{"n_layer": 9, "d_model": 224, "n_experts": 64, "experts_per_token": 4, "d_expert": 64, "d_shared_expert": 0, "activation": "swiglu", "moe_layers": [0, 1, 2, 3, 4, 5, 6, 7, 8], "router_score": "sigmoid", "normalize_top_k": true, "routed_scale": 1.0, "balance_loss": 0.000468, "balance_bias": true, "init_std_router": 0.00681, "lr_router": 0.00063, "vocab_size": 27312, "norm": "rmsnorm", "norm_eps": 1e-05, "tie_embeddings": false, "optimizer": "adamw", "lr": 0.00196, "beta1": 0.9, "beta2": 0.98, "batch_tokens": 32768, "seq_len": 512, "train_tokens": 273900000, "steps": 8359, "dataset": "wikipedia_en"}
Below are experts of layer 5 (counted from 0) of a mixture-of-experts language model. Rows are named router (the router's row for the expert), gate (a neuron's input weights, with its number), up (a neuron's input weights, with its number), down (a neuron's output weights, with its number) and show model dimensions 112-223. Each number is 50 + 15 x the weight over its row's rms, rounded and kept within 0 to 99.
Before each expert's rows: a language model's description of what the expert responds to. This comes from a sample of Wikipedia text that the model never trained on.

# expert 22
What it handles: US place names. Place and team name starts, especially American, such as York, San, Carolina, Texas, plus name pieces in sports tables like Al-ist-air, W-igan.
router:56 38 65 43 42 40 57 66 39 60 70 35 49 53 35 54 60 56 53 44 53 69 47 55 41 50 58 58 30 63 50 45 32 74 82 50 65 60 38 88 52 27 25 44 35 18 57 47 57 51 49 67 59 10 32 42 48 51 65 61 42 44 63 41 37 31 59 59 48 66 18 61 19 59 27 53 24 43 69 61 58 83 42 53 56 51 39 03 44 55 36 55 50 61 47 99 44 55 50 69 58 63 40 37 46 48 27 36 50 22 72 46
gate0:50 39 54 55 67 41 41 61 33 50 60 59 54 23 70 53 52 68 51 47 45 73 76 51 45 49 51 57 39 61 56 34 21 56 61 48 39 74 46 47 51 27 40 32 59 24 38 35 61 20 37 75 76 58 48 47 55 46 20 35 69 32 26 40 39 53 54 58 48 92 44 45 56 54 38 55 55 29 54 53 55 38 61 35 48 43 39 24 43 56 50 50 55 75 52 58 34 54 31 38 86 21 54 60 47 47 49 51 85 84 49 40
up0:34 49 53 51 76 81 56 45 62 73 24 74 26 67 38 38 33 53 56 61 41 72 51 45 41 18 51 32 15 44 40 49 53 59 52 83 61 44 63 60 83 56 39 54 34 50 63 70 43 34 57 58 18 44 46 77 46 66 53 49 25 37 42 70 58 27 74 48 42 45 49 47 57 46 55 36 64 49 43 44 43 59 63 54 34 56 36 60 57 26 47 72 59 47 64 46 63 46 54 48 42 36 54 29 62 62 40 46 31 51 51 74
down0:45 74 56 50 82 53 26 72 60 43 32 20 43 62 49 71 58 37 44 64 39 62 58 66 28 57 51 56 64 55 63 41 58 64 41 38 73 50 57 41 17 62 84 75 70 46 52 48 35 79 46 51 54 52 45 66 65 49 64 53 48 49 48 22 49 57 72 64 49 76 49 45 60 66 71 54 37 38 54 58 55 71 49 33 62 27 58 56 43 57 44 31 68 30 56 74 67 65 39 17 48 63 55 59 02 36 35 67 65 90 46 51
gate1:48 43 59 59 42 64 20 29 36 58 63 50 77 28 39 56 67 60 49 82 49 66 51 38 34 36 68 57 36 46 53 39 40 62 75 55 44 55 78 59 78 22 21 28 67 18 25 32 69 51 47 27 80 35 44 41 62 55 44 21 55 44 90 60 62 18 54 37 33 58 38 35 51 42 68 56 45 49 50 21 42 51 48 30 66 45 60 43 29 55 59 61 51 40 50 62 47 46 67 46 60 41 34 41 33 38 66 31 51 30 42 49
up1:59 62 66 54 46 70 45 44 56 65 56 66 71 61 71 49 40 67 47 46 57 43 58 26 42 61 29 76 55 50 29 31 60 41 30 71 36 55 51 73 27 17 49 58 73 24 49 43 70 52 48 66 49 47 48 36 57 41 57 41 49 36 85 72 56 31 47 55 56 51 75 46 30 29 62 55 14 53 33 30 41 64 35 35 35 37 54 36 56 46 63 65 27 10 54 62 54 47 64 69 33 21 46 38 26 57 57 52 38 53 67 37
down1:33 58 24 51 61 57 56 59 70 57 57 44 31 48 28 58 45 45 60 51 23 62 67 39 64 45 70 44 70 50 45 41 33 50 21 43 46 37 60 50 70 55 49 55 59 43 68 35 31 54 84 58 49 53 59 46 43 45 57 50 32 44 27 67 60 97 49 62 53 46 35 15 68 70 62 23 62 51 54 67 64 44 47 46 48 84 73 51 56 48 65 06 53 49 65 26 69 58 36 27 22 79 34 58 37 56 39 33 44 50 66 47
gate2:63 36 61 30 33 47 52 36 42 37 59 38 68 47 65 68 57 57 46 63 34 58 53 16 39 45 15 45 35 37 60 47 52 61 84 36 66 83 64 66 55 60 44 45 49 66 59 52 35 63 59 50 56 64 41 57 56 36 64 55 53 36 65 16 64 31 49 50 61 56 43 48 46 77 34 19 28 74 60 62 70 59 35 28 38 58 40 30 52 40 32 42 64 66 51 64 42 55 43 69 55 53 34 37 53 64 25 42 55 49 71 47
up2:63 45 66 48 66 64 49 34 52 66 56 55 53 67 37 50 57 47 55 63 78 55 58 74 57 33 84 66 89 43 64 63 63 40 16 16 48 36 39 24 34 61 51 43 55 32 30 56 55 64 49 40 26 43 47 48 53 70 72 56 47 71 62 53 42 63 55 38 24 51 46 44 48 14 47 61 45 21 65 39 24 44 73 33 62 35 38 62 54 71 65 35 55 42 45 46 64 54 37 46 41 22 54 70 46 48 41 46 55 54 61 64
down2:48 45 64 40 61 73 28 75 73 46 43 34 36 42 53 77 65 27 59 61 20 89 26 58 38 62 45 35 27 49 40 37 51 41 71 70 70 69 55 42 49 64 72 47 57 27 39 41 54 54 65 44 33 16 63 52 71 35 52 32 30 44 37 46 44 72 51 60 83 57 63 29 50 42 33 23 51 80 58 53 82 68 60 00 59 45 68 59 49 56 61 23 49 51 40 96 36 33 53 44 52 63 43 46 60 55 29 82 67 67 35 58
gate3:61 63 72 42 42 38 44 44 73 49 38 55 48 45 39 50 22 54 40 60 45 30 28 36 47 46 69 47 74 53 77 49 62 55 43 30 71 18 46 48 44 41 33 62 54 31 34 49 61 54 69 68 50 41 43 78 35 66 36 56 69 22 56 03 39 36 72 43 37 58 47 52 63 47 43 53 54 27 69 47 68 68 32 69 51 58 24 41 33 79 40 57 47 54 66 59 67 50 31 52 50 54 66 65 52 47 51 32 76 56 42 55
up3:40 56 47 66 31 40 67 52 53 58 45 64 59 63 54 68 59 76 57 34 38 49 47 80 67 57 25 64 35 69 40 67 48 50 19 54 51 44 59 41 38 27 66 34 58 33 57 39 51 44 43 42 72 54 34 39 45 55 52 19 55 70 41 68 53 64 60 70 43 41 49 23 40 54 75 41 50 77 41 64 30 00 54 84 36 70 49 69 60 21 59 49 40 55 19 53 42 48 75 60 74 42 38 47 58 57 24 79 63 44 68 60
down3:44 75 61 54 35 41 55 63 56 53 57 68 46 82 67 76 40 59 48 71 72 40 34 57 48 48 41 22 53 35 74 65 51 29 42 42 49 43 43 38 44 59 51 42 58 39 28 83 47 41 26 54 58 35 71 52 66 38 39 45 39 75 45 47 31 49 63 54 54 11 65 41 69 38 41 32 69 44 69 68 65 51 61 40 66 43 62 24 29 74 35 45 60 63 75 39 60 30 49 43 47 56 62 48 62 41 40 77 39 52 52 39
gate4:50 50 53 45 49 55 64 56 57 62 46 36 39 34 53 53 79 26 42 68 49 73 63 50 29 53 48 45 60 23 33 44 58 75 67 52 52 31 73 63 51 50 48 16 73 36 36 38 49 65 50 52 51 52 25 29 69 48 37 48 74 47 52 49 47 62 70 47 54 54 39 29 42 64 78 55 41 32 62 58 70 43 59 47 27 52 54 68 42 56 24 30 64 22 42 55 54 34 38 66 62 89 62 51 43 88 31 28 41 39 34 68
up4:52 48 54 64 49 50 60 31 71 45 55 48 48 56 73 41 61 40 22 32 46 77 51 36 55 64 55 52 46 39 26 60 56 30 66 48 62 51 60 48 71 51 46 49 56 55 46 45 49 18 62 50 37 49 42 65 65 36 58 64 52 93 99 38 62 59 51 43 21 45 54 38 28 80 74 46 51 53 44 77 75 35 51 31 37 47 63 53 43 41 44 52 46 49 65 20 26 54 52 83 57 35 49 44 48 53 50 58 55 55 51 51
down4:59 37 55 48 20 25 67 34 54 59 52 24 54 17 36 56 71 51 57 30 54 64 33 50 53 59 48 76 47 54 47 29 77 23 54 59 38 22 67 53 50 67 56 31 36 58 45 43 70 28 76 34 42 33 54 70 40 30 59 57 61 50 34 43 90 45 73 43 64 61 61 58 43 46 60 43 52 67 43 47 61 36 25 79 45 34 74 54 38 80 62 63 45 40 42 61 38 59 63 56 64 54 63 53 47 44 61 42 57 44 60 66
gate5:44 59 78 23 35 61 48 48 56 61 65 49 46 41 71 43 64 41 48 80 41 18 48 39 41 66 37 68 45 53 65 23 34 89 27 68 64 39 42 50 61 59 52 35 49 53 34 33 57 45 50 52 71 32 90 58 48 55 29 45 66 45 48 21 34 24 53 53 60 26 33 48 34 45 44 29 29 34 70 42 91 54 41 43 49 57 38 27 40 93 43 39 44 61 47 54 56 29 59 48 63 51 51 65 34 51 46 53 54 73 38 28
up5:26 25 66 40 68 54 51 31 52 44 37 57 56 31 55 57 39 33 42 60 66 08 69 39 37 41 35 53 51 50 53 63 49 61 44 63 65 67 67 47 56 61 27 51 53 31 49 29 38 35 30 64 66 36 39 58 29 43 40 61 50 50 42 17 30 49 47 94 42 34 49 54 57 49 55 34 46 50 89 66 91 50 44 65 54 49 38 58 37 52 28 50 65 53 52 52 66 99 51 60 42 34 20 70 35 31 57 17 38 63 47 43
down5:66 48 54 51 64 57 39 41 88 55 30 69 67 99 36 56 44 58 54 36 61 63 54 41 49 31 67 71 76 46 45 52 49 37 44 56 07 43 49 43 68 42 51 60 52 52 60 42 31 60 64 72 40 45 29 41 41 45 99 58 37 57 59 56 67 49 49 54 57 91 16 84 31 54 64 69 41 60 33 66 53 59 66 42 43 67 49 55 57 17 55 42 47 46 40 61 21 35 55 61 54 41 53 50 43 43 47 70 49 52 36 43
gate6:58 52 65 48 50 37 56 59 65 33 43 71 53 37 50 69 34 43 74 44 46 31 79 50 48 08 32 68 25 38 54 30 30 66 48 58 48 42 20 59 35 39 65 79 50 59 34 46 21 26 28 48 75 28 49 28 31 48 47 24 58 36 52 67 39 34 37 86 63 46 73 53 51 44 29 63 67 57 55 64 28 52 53 63 59 48 51 44 46 66 68 42 27 40 85 56 60 38 26 72 56 14 43 64 09 58 41 52 49 43 58 51
up6:42 55 44 56 36 31 38 39 40 62 44 51 78 40 62 63 34 51 30 31 63 74 41 36 12 34 82 74 25 41 68 43 71 32 30 26 36 68 52 51 54 74 36 39 69 72 54 55 35 65 39 67 51 67 47 59 37 58 63 61 57 55 30 53 49 55 67 58 71 90 26 63 59 35 33 53 51 32 44 42 58 39 58 64 35 47 51 62 58 27 36 88 59 59 51 62 40 73 51 64 54 33 21 26 44 54 66 34 46 32 59 75
down6:60 29 38 70 47 35 66 68 46 57 14 48 38 66 30 57 58 57 50 48 41 42 45 08 71 79 55 38 44 32 60 51 40 55 55 64 49 23 61 51 53 48 29 58 30 38 46 49 67 45 29 23 54 44 61 50 54 72 32 40 56 61 56 50 49 50 84 25 45 21 49 38 54 71 58 59 29 43 51 44 63 77 17 36 63 34 45 22 29 24 41 53 46 50 33 15 50 14 51 30 77 38 57 79 48 34 36 74 56 60 38 29
gate7:47 47 58 40 51 66 67 76 51 39 46 36 54 38 39 57 51 31 61 84 47 71 38 10 43 40 35 47 63 43 25 63 70 45 53 64 66 49 66 36 73 60 55 51 67 58 56 63 40 51 56 57 48 68 42 52 41 52 29 58 79 60 57 46 61 58 38 39 48 62 30 60 38 55 47 45 40 28 43 48 80 45 42 09 73 23 50 46 52 72 40 29 20 56 44 50 63 61 50 45 51 28 31 57 40 67 33 50 45 35 44 55
up7:57 74 18 52 35 45 54 51 10 56 46 37 42 52 77 32 65 44 56 44 55 46 51 39 38 59 55 53 31 34 50 65 39 57 41 41 42 71 43 46 44 49 55 66 39 46 69 49 40 59 39 44 52 99 67 48 49 75 48 38 46 45 43 51 56 68 35 58 42 30 50 45 25 41 20 77 29 38 47 41 62 60 42 70 30 20 56 56 59 53 65 52 38 44 64 41 39 44 51 32 74 40 33 35 56 48 62 56 33 58 54 53
down7:64 33 51 34 67 43 59 50 28 42 60 46 42 60 45 58 72 30 42 50 35 45 81 50 56 47 62 63 58 51 48 02 56 51 65 28 76 91 50 64 71 52 57 46 35 51 35 47 34 45 66 48 47 54 40 67 58 47 64 41 63 27 42 51 32 47 47 57 60 18 53 33 74 53 24 53 51 72 60 50 57 43 83 75 52 64 42 61 64 56 39 58 24 49 60 65 56 40 54 26 31 44 30 43 61 76 22 28 41 66 53 33
gate8:59 65 56 45 13 31 56 62 81 53 46 43 53 48 48 51 52 55 22 71 45 57 63 35 59 53 38 68 43 50 47 36 25 69 41 34 51 60 52 96 81 40 49 54 49 46 66 44 36 52 57 65 68 44 49 63 32 51 43 62 32 35 74 48 31 35 65 35 37 88 05 52 39 46 31 47 68 69 74 45 46 56 23 60 65 47 44 38 70 78 58 69 27 40 46 70 23 31 43 48 45 47 67 39 56 44 62 41 48 37 58 41
up8:50 40 57 65 23 44 46 79 66 23 71 35 45 55 48 59 51 61 14 53 63 57 67 29 62 58 31 39 28 29 68 39 64 48 69 58 47 33 49 78 40 46 30 41 51 71 41 42 35 46 28 43 82 39 25 79 41 46 46 52 26 45 80 64 64 28 48 32 28 61 46 62 48 21 55 25 75 55 65 54 42 44 25 48 39 47 53 64 62 45 41 80 46 55 40 71 30 42 56 64 47 32 31 59 22 32 50 53 54 40 36 66
down8:28 55 51 54 57 39 31 38 54 38 27 51 65 59 62 67 62 32 57 48 53 34 45 59 51 69 51 37 63 68 70 50 46 57 54 79 54 39 57 39 28 73 33 64 68 46 48 76 55 40 47 68 54 21 53 43 27 71 58 69 73 43 35 37 57 46 67 79 14 67 86 25 81 51 46 52 03 30 27 49 47 44 54 37 51 48 57 69 17 64 50 26 50 36 50 60 59 16 66 26 57 31 66 50 45 50 48 52 43 43 42 54
gate9:37 49 47 70 48 40 46 36 47 58 66 49 64 83 61 61 41 27 46 41 51 87 63 64 66 43 90 52 35 39 56 32 72 49 67 36 60 66 47 56 28 36 55 42 42 69 47 41 23 28 41 50 21 36 41 30 29 52 42 66 48 48 61 49 19 38 19 55 59 58 46 34 33 10 46 66 56 57 33 65 36 51 58 20 65 31 41 53 53 60 46 22 40 61 57 57 40 42 68 23 39 44 25 69 33 45 38 52 36 42 48 46
up9:66 50 55 36 45 63 47 53 33 21 55 50 40 62 64 46 84 61 50 31 56 33 21 20 47 61 27 37 30 45 36 54 56 51 27 41 34 33 53 48 56 63 45 53 44 05 41 40 67 71 45 43 31 48 32 46 76 55 44 59 59 41 47 50 48 68 55 31 37 56 45 56 24 54 68 52 46 51 68 51 31 69 60 52 32 38 54 62 33 33 70 51 47 63 43 50 23 32 78 33 52 62 62 55 45 61 37 50 56 57 32 61
down9:24 78 73 35 49 25 65 38 58 54 63 22 57 44 55 47 36 61 62 40 57 17 45 30 23 77 61 45 46 56 46 48 54 48 73 77 51 80 61 44 45 31 43 35 82 58 59 74 48 51 42 49 66 52 55 52 54 45 68 46 29 44 50 30 63 48 63 53 54 29 48 61 52 55 46 65 74 30 49 35 70 64 11 43 45 82 56 55 69 56 67 40 67 52 55 26 34 76 40 40 46 61 46 23 41 50 51 59 60 38 58 42
gate10:22 48 40 45 58 80 33 44 44 90 49 74 40 27 51 64 52 69 52 61 09 50 47 68 41 37 53 52 35 64 57 58 39 57 84 53 63 53 58 34 34 53 21 48 53 42 53 59 45 50 77 19 55 62 65 39 62 36 26 57 44 54 69 57 70 36 63 74 34 53 42 57 47 46 57 70 54 26 57 48 63 24 36 45 48 36 50 33 87 54 30 42 28 39 49 40 22 75 34 46 59 52 39 46 23 37 31 62 60 19 42 51
up10:35 59 53 69 42 40 32 64 66 27 65 61 71 55 34 37 46 54 71 60 53 43 72 33 60 42 57 52 40 55 39 38 62 59 33 81 56 33 48 32 49 39 32 64 38 59 58 55 44 63 85 72 65 56 78 38 51 64 43 51 63 50 50 40 37 45 29 42 55 74 53 51 56 44 42 47 56 63 80 88 63 45 48 47 31 55 54 67 68 89 41 55 39 50 22 45 30 52 47 43 41 41 76 25 68 59 59 36 56 34 52 80
down10:48 57 33 84 43 72 41 76 51 56 53 50 63 56 45 73 62 50 52 71 44 46 40 51 62 54 74 47 71 34 40 54 55 70 61 55 38 35 53 52 56 11 36 34 31 15 28 66 62 55 78 40 65 59 37 66 62 27 51 55 47 66 60 51 44 58 47 53 46 45 63 52 64 50 42 55 35 40 50 48 47 18 59 56 42 61 50 60 53 16 22 45 44 76 35 65 60 34 50 27 48 38 45 61 55 62 44 38 51 78 49 69
gate11:55 37 49 40 35 53 38 37 48 36 32 48 50 48 50 41 25 62 34 49 45 39 62 68 47 46 44 38 61 29 64 36 40 45 55 33 44 56 21 34 47 70 11 64 54 27 56 43 39 46 62 49 58 64 45 51 64 52 55 73 77 50 41 15 67 55 63 73 58 59 61 50 54 62 56 45 28 67 56 54 56 66 24 56 31 22 42 34 53 31 22 29 63 71 79 52 56 44 42 86 66 82 36 51 48 49 22 43 47 50 65 62
up11:52 79 39 41 53 31 51 73 14 42 49 47 60 40 41 63 64 45 62 56 30 47 46 61 22 58 35 48 35 46 61 42 65 69 69 57 59 44 32 45 60 45 73 41 42 34 60 67 33 35 63 62 59 66 38 57 65 25 31 22 66 57 41 53 75 54 27 52 42 42 27 54 49 63 08 35 35 28 44 40 63 41 29 59 33 14 39 28 55 36 28 40 25 45 55 34 65 38 59 41 52 71 60 29 58 69 34 41 43 34 71 37
down11:48 61 72 69 46 56 40 58 51 56 62 56 37 52 59 56 27 58 39 65 20 73 68 40 51 57 67 21 48 36 56 44 50 46 54 42 46 57 62 56 37 54 49 38 71 60 46 35 22 62 11 53 57 35 62 59 35 45 32 88 55 60 76 43 33 58 77 31 58 94 48 55 57 38 62 45 59 47 68 50 25 59 33 58 48 48 52 54 53 49 51 77 51 41 34 77 42 43 51 63 48 53 44 45 28 44 54 53 61 42 61 33
gate12:33 34 00 60 30 69 51 63 48 32 32 55 30 43 55 72 52 60 53 63 41 74 39 38 51 47 58 50 60 58 56 61 52 66 90 53 52 36 72 47 52 40 83 64 45 63 31 64 65 76 36 64 63 47 33 24 43 55 49 52 31 49 53 82 52 20 42 45 54 49 34 50 31 70 60 33 72 73 37 69 40 44 68 13 43 58 35 42 44 45 51 31 27 60 41 45 44 77 67 80 34 44 53 45 13 53 29 57 59 38 36 40
up12:58 77 64 56 59 25 50 16 54 59 55 58 43 48 30 22 69 73 72 37 46 41 41 60 49 38 54 71 36 63 34 33 46 40 35 64 69 31 51 67 36 25 35 38 41 54 54 38 24 50 67 57 55 36 45 68 39 60 34 59 92 41 67 60 39 69 21 46 49 57 65 26 31 50 33 53 42 29 53 65 39 49 70 54 41 57 64 47 66 91 70 39 45 31 55 41 66 52 46 34 44 71 19 47 74 61 60 49 58 66 48 57
down12:71 46 47 53 46 53 54 28 45 42 31 45 32 77 44 28 50 62 57 61 60 52 38 57 68 54 72 60 66 52 51 51 55 61 56 42 57 66 27 68 42 66 61 78 59 62 61 52 43 55 39 40 65 73 56 50 63 49 37 65 60 53 77 62 58 63 30 43 40 28 39 60 57 49 85 70 59 45 44 40 33 64 38 40 42 84 44 57 49 49 23 37 18 44 42 70 44 48 57 36 47 65 43 42 54 58 53 65 28 52 31 64
gate13:24 63 54 59 64 37 32 52 74 57 70 50 37 50 40 53 25 61 56 51 42 58 80 43 53 32 62 56 47 45 49 72 57 69 21 41 81 62 62 62 68 33 56 28 28 42 45 41 65 46 59 46 71 61 32 32 54 54 56 36 61 38 69 47 39 34 63 73 54 69 56 51 06 65 68 52 66 24 45 73 40 31 57 64 54 66 48 58 53 67 39 44 48 68 47 69 55 34 64 30 46 36 56 16 44 68 56 49 42 63 41 76
up13:31 34 52 44 73 52 36 35 52 48 67 67 38 51 72 49 39 58 66 60 38 54 73 39 39 29 61 33 64 65 42 44 70 57 52 48 70 62 76 71 52 69 57 26 55 49 41 62 66 42 57 48 72 49 24 26 76 45 34 53 33 37 88 65 48 46 62 61 74 54 61 54 18 60 62 42 43 53 28 39 38 62 49 52 46 48 49 66 49 36 37 58 49 35 43 75 74 31 60 44 68 44 44 49 36 70 47 60 17 70 40 80
down13:23 68 43 84 70 48 71 24 49 70 36 36 76 58 34 59 50 67 36 69 67 46 51 73 74 44 36 46 38 51 54 53 64 56 36 64 43 77 37 50 66 40 37 48 68 38 42 53 27 51 70 61 39 50 66 41 42 60 39 67 32 45 58 50 33 62 53 56 46 71 53 74 14 32 61 68 43 41 36 35 51 52 45 41 61 55 23 70 30 31 48 68 49 41 55 32 47 29 99 50 35 59 26 37 55 41 61 60 48 39 32 50
gate14:81 41 44 69 48 52 50 47 54 47 64 87 47 54 55 44 68 45 50 47 35 73 57 45 42 39 34 53 36 31 70 21 38 42 85 28 71 41 50 49 54 53 66 32 44 48 56 49 56 44 50 47 64 14 42 23 27 06 54 40 53 58 49 62 52 62 86 60 30 66 40 61 62 65 46 53 23 41 98 38 64 40 59 58 59 76 47 43 37 82 66 54 34 34 61 48 63 54 29 63 56 52 44 68 38 33 45 19 34 34 34 38
up14:52 51 77 33 49 41 55 54 39 60 62 59 35 62 41 89 53 73 41 86 34 78 70 55 10 49 56 40 41 40 54 42 46 37 65 20 73 44 35 46 41 29 43 60 56 41 61 55 52 69 43 35 54 24 41 65 48 43 41 38 57 67 38 26 55 48 67 99 35 66 47 71 64 59 47 56 40 38 70 42 66 37 33 61 71 27 44 27 31 41 71 33 30 23 45 62 60 64 54 61 25 66 42 57 26 45 57 30 66 14 49 72
down14:49 44 64 62 39 52 34 47 64 32 37 62 44 77 49 60 46 61 70 51 68 34 52 46 58 45 54 33 46 45 32 51 56 67 58 40 32 32 50 53 47 28 27 49 74 78 46 37 39 33 49 40 65 37 25 43 43 62 40 40 55 34 40 29 52 32 52 56 89 36 34 40 36 50 63 78 64 35 26 41 54 73 60 89 53 46 50 39 64 73 53 54 56 63 62 07 62 67 54 59 58 48 49 68 30 64 44 41 66 49 63 31
gate15:32 54 39 41 53 72 55 53 49 65 62 63 76 30 71 70 64 39 72 50 50 77 59 61 45 33 36 77 52 56 25 48 56 44 58 52 64 71 55 73 75 63 60 45 40 37 61 54 38 41 55 78 58 53 36 32 72 66 52 39 50 52 59 32 42 39 39 31 57 73 49 41 44 56 38 64 56 46 25 60 46 61 27 30 60 31 52 62 69 56 43 49 65 37 50 77 71 68 64 49 57 57 71 57 53 52 34 40 59 45 46 53
up15:65 26 80 50 61 42 62 77 54 34 50 65 38 48 53 46 64 54 31 46 61 59 44 50 34 39 62 62 39 51 72 44 43 59 66 49 54 31 23 75 66 47 31 58 47 52 48 56 49 33 41 60 55 46 55 62 40 50 57 50 51 38 35 45 19 33 55 41 40 50 37 60 49 49 63 33 74 40 72 64 79 79 35 54 53 27 51 50 40 34 21 72 58 52 64 39 77 69 45 61 58 42 59 59 82 33 52 22 55 41 45 33
down15:61 33 62 71 48 49 50 70 51 31 61 38 55 78 45 59 32 50 31 49 36 50 70 57 37 59 45 40 69 37 41 37 38 33 57 33 47 21 45 25 64 62 35 33 49 39 58 65 57 52 55 60 50 63 69 36 44 72 26 82 38 37 57 67 52 62 78 45 38 80 42 45 53 32 21 48 62 42 60 61 56 57 38 30 78 35 37 66 36 47 59 52 37 68 37 57 28 49 33 58 63 61 89 70 37 54 44 42 64 61 42 49
gate16:47 35 53 21 76 57 54 39 12 43 51 83 38 45 69 87 52 25 66 41 79 40 59 56 44 20 51 54 14 35 35 85 74 84 35 59 50 43 10 60 59 19 44 47 62 33 51 48 44 39 63 47 47 61 47 65 69 69 42 51 50 72 47 73 56 43 32 38 51 62 35 60 47 66 36 71 33 60 50 36 47 67 42 42 44 57 47 28 46 36 31 60 46 45 38 53 27 92 51 57 50 45 20 42 56 55 70 27 45 27 62 39
up16:62 82 65 75 36 55 37 37 44 45 64 56 64 33 44 51 69 49 43 48 37 45 37 67 21 58 33 52 58 42 44 19 53 61 49 56 31 50 54 42 48 38 63 54 41 46 34 65 21 43 45 27 51 25 98 47 63 34 30 19 42 66 53 39 37 42 56 41 69 39 78 71 53 74 67 45 55 59 70 33 80 89 35 44 69 26 46 40 71 63 65 59 42 52 45 47 47 25 50 51 62 51 46 43 41 33 66 49 55 41 38 74
down16:40 32 46 41 49 42 64 46 59 45 23 52 45 34 54 48 63 52 45 35 71 40 70 54 50 88 49 65 70 33 67 72 46 78 37 30 54 41 78 40 52 50 45 60 29 64 19 74 57 54 42 60 19 63 49 64 47 66 41 54 70 51 31 71 38 14 55 59 49 54 60 28 81 50 59 52 46 52 53 69 46 40 40 83 46 56 48 51 42 67 18 69 43 31 51 70 54 43 64 35 38 66 71 55 36 78 31 41 95 71 59 44
gate17:75 30 52 77 46 53 65 80 52 73 61 43 32 46 31 43 53 44 48 66 57 58 75 71 57 40 48 50 51 52 48 52 49 63 33 52 73 54 43 55 45 49 46 54 52 39 65 61 50 46 69 66 37 10 17 49 67 84 47 55 58 51 90 53 43 50 53 40 62 54 49 46 55 38 30 55 24 44 44 42 45 57 59 51 36 51 58 46 66 55 52 39 59 45 74 75 37 41 66 36 37 55 60 39 61 55 16 39 82 25 71 60
up17:53 31 48 63 70 66 43 53 38 66 45 55 32 43 41 31 47 25 26 52 53 42 59 71 76 27 79 70 62 39 67 57 70 39 66 57 72 55 50 44 56 37 52 73 61 55 43 30 41 37 64 81 47 35 34 42 51 82 11 19 39 37 70 66 55 57 55 36 57 70 61 59 52 35 56 45 45 34 47 37 62 50 84 57 47 21 40 25 54 57 71 31 45 47 76 48 48 57 57 65 55 58 51 47 51 53 21 49 48 34 41 61
down17:51 69 38 58 75 71 14 34 46 35 54 52 48 31 72 58 64 55 29 43 68 60 64 45 45 39 70 49 47 47 49 22 58 64 50 49 27 44 60 30 38 32 41 63 49 68 66 53 13 46 29 65 69 34 35 80 45 45 24 51 71 48 44 29 62 45 42 52 66 42 43 44 44 45 82 51 57 37 67 72 66 44 13 61 70 45 53 58 62 59 53 46 56 54 34 40 39 59 50 68 56 57 53 39 26 36 85 51 40 42 48 53
gate18:51 39 46 40 59 59 54 23 47 57 53 57 34 55 62 28 53 42 52 63 21 56 76 51 61 52 34 64 17 33 44 50 63 38 49 45 38 65 58 37 33 21 19 44 58 49 33 59 48 41 23 53 39 33 53 56 53 43 26 70 55 64 58 46 41 26 31 67 52 41 54 51 75 40 85 64 30 61 33 70 21 49 65 79 61 28 53 64 48 35 43 29 46 43 53 55 37 60 50 76 57 55 53 49 57 56 26 61 46 38 28 57
up18:49 57 62 50 19 56 74 42 72 44 35 23 38 29 39 73 46 76 50 67 44 31 47 60 67 35 71 46 60 53 70 62 45 31 63 53 73 52 46 54 30 61 51 53 46 57 49 28 56 47 71 46 41 63 68 60 58 41 50 41 53 18 84 57 51 34 20 25 27 24 37 52 56 70 54 60 73 54 54 37 48 35 51 23 78 68 65 21 60 79 32 32 55 44 20 62 36 64 35 53 47 58 75 39 21 63 63 27 61 46 61 53
down18:45 43 45 22 66 62 40 43 32 55 49 67 59 63 70 35 37 38 48 60 38 76 82 22 32 76 48 46 76 18 37 37 28 43 59 37 23 52 55 35 64 33 41 51 65 65 52 55 53 39 48 45 53 37 60 50 42 56 76 55 35 31 35 35 58 64 48 21 61 63 56 88 44 29 60 64 29 52 54 31 51 46 70 54 37 51 51 88 54 55 38 16 66 54 39 60 58 51 66 47 37 47 75 48 64 28 67 46 47 65 32 54
gate19:50 41 43 39 33 43 35 56 39 45 69 34 54 39 37 64 76 21 50 46 71 75 27 42 45 63 44 30 38 29 61 46 69 49 72 41 61 55 47 47 76 43 65 43 65 39 39 37 50 60 41 36 50 58 47 50 75 42 46 52 40 22 75 51 41 49 43 66 45 32 52 69 42 64 80 39 23 37 41 51 62 66 36 21 44 49 53 36 75 57 43 18 48 80 43 61 52 43 23 40 55 35 40 49 42 72 41 63 52 28 69 68
up19:28 48 46 57 65 58 61 51 56 54 27 78 50 49 82 62 25 73 41 47 67 74 63 57 62 29 17 62 68 63 59 62 67 54 47 29 43 54 52 41 27 32 74 52 44 44 38 67 74 37 46 35 80 32 56 41 47 41 54 71 68 48 53 58 47 60 50 51 43 32 69 34 62 69 42 47 60 59 45 36 36 52 74 47 69 64 51 56 40 53 66 49 41 41 48 33 38 44 52 55 69 32 79 49 57 43 14 43 55 59 67 52
down19:41 62 82 33 79 37 54 44 34 73 63 49 37 41 60 30 37 55 44 56 53 45 53 30 60 42 32 30 47 46 49 36 44 51 36 50 84 53 69 29 70 74 48 61 61 61 56 54 24 56 57 39 70 37 52 62 39 40 97 36 37 49 49 55 53 44 42 46 46 49 39 85 42 54 55 50 28 55 66 58 58 51 73 25 71 59 37 52 59 37 60 17 40 44 53 73 27 50 43 35 33 66 47 33 59 60 56 66 41 46 54 72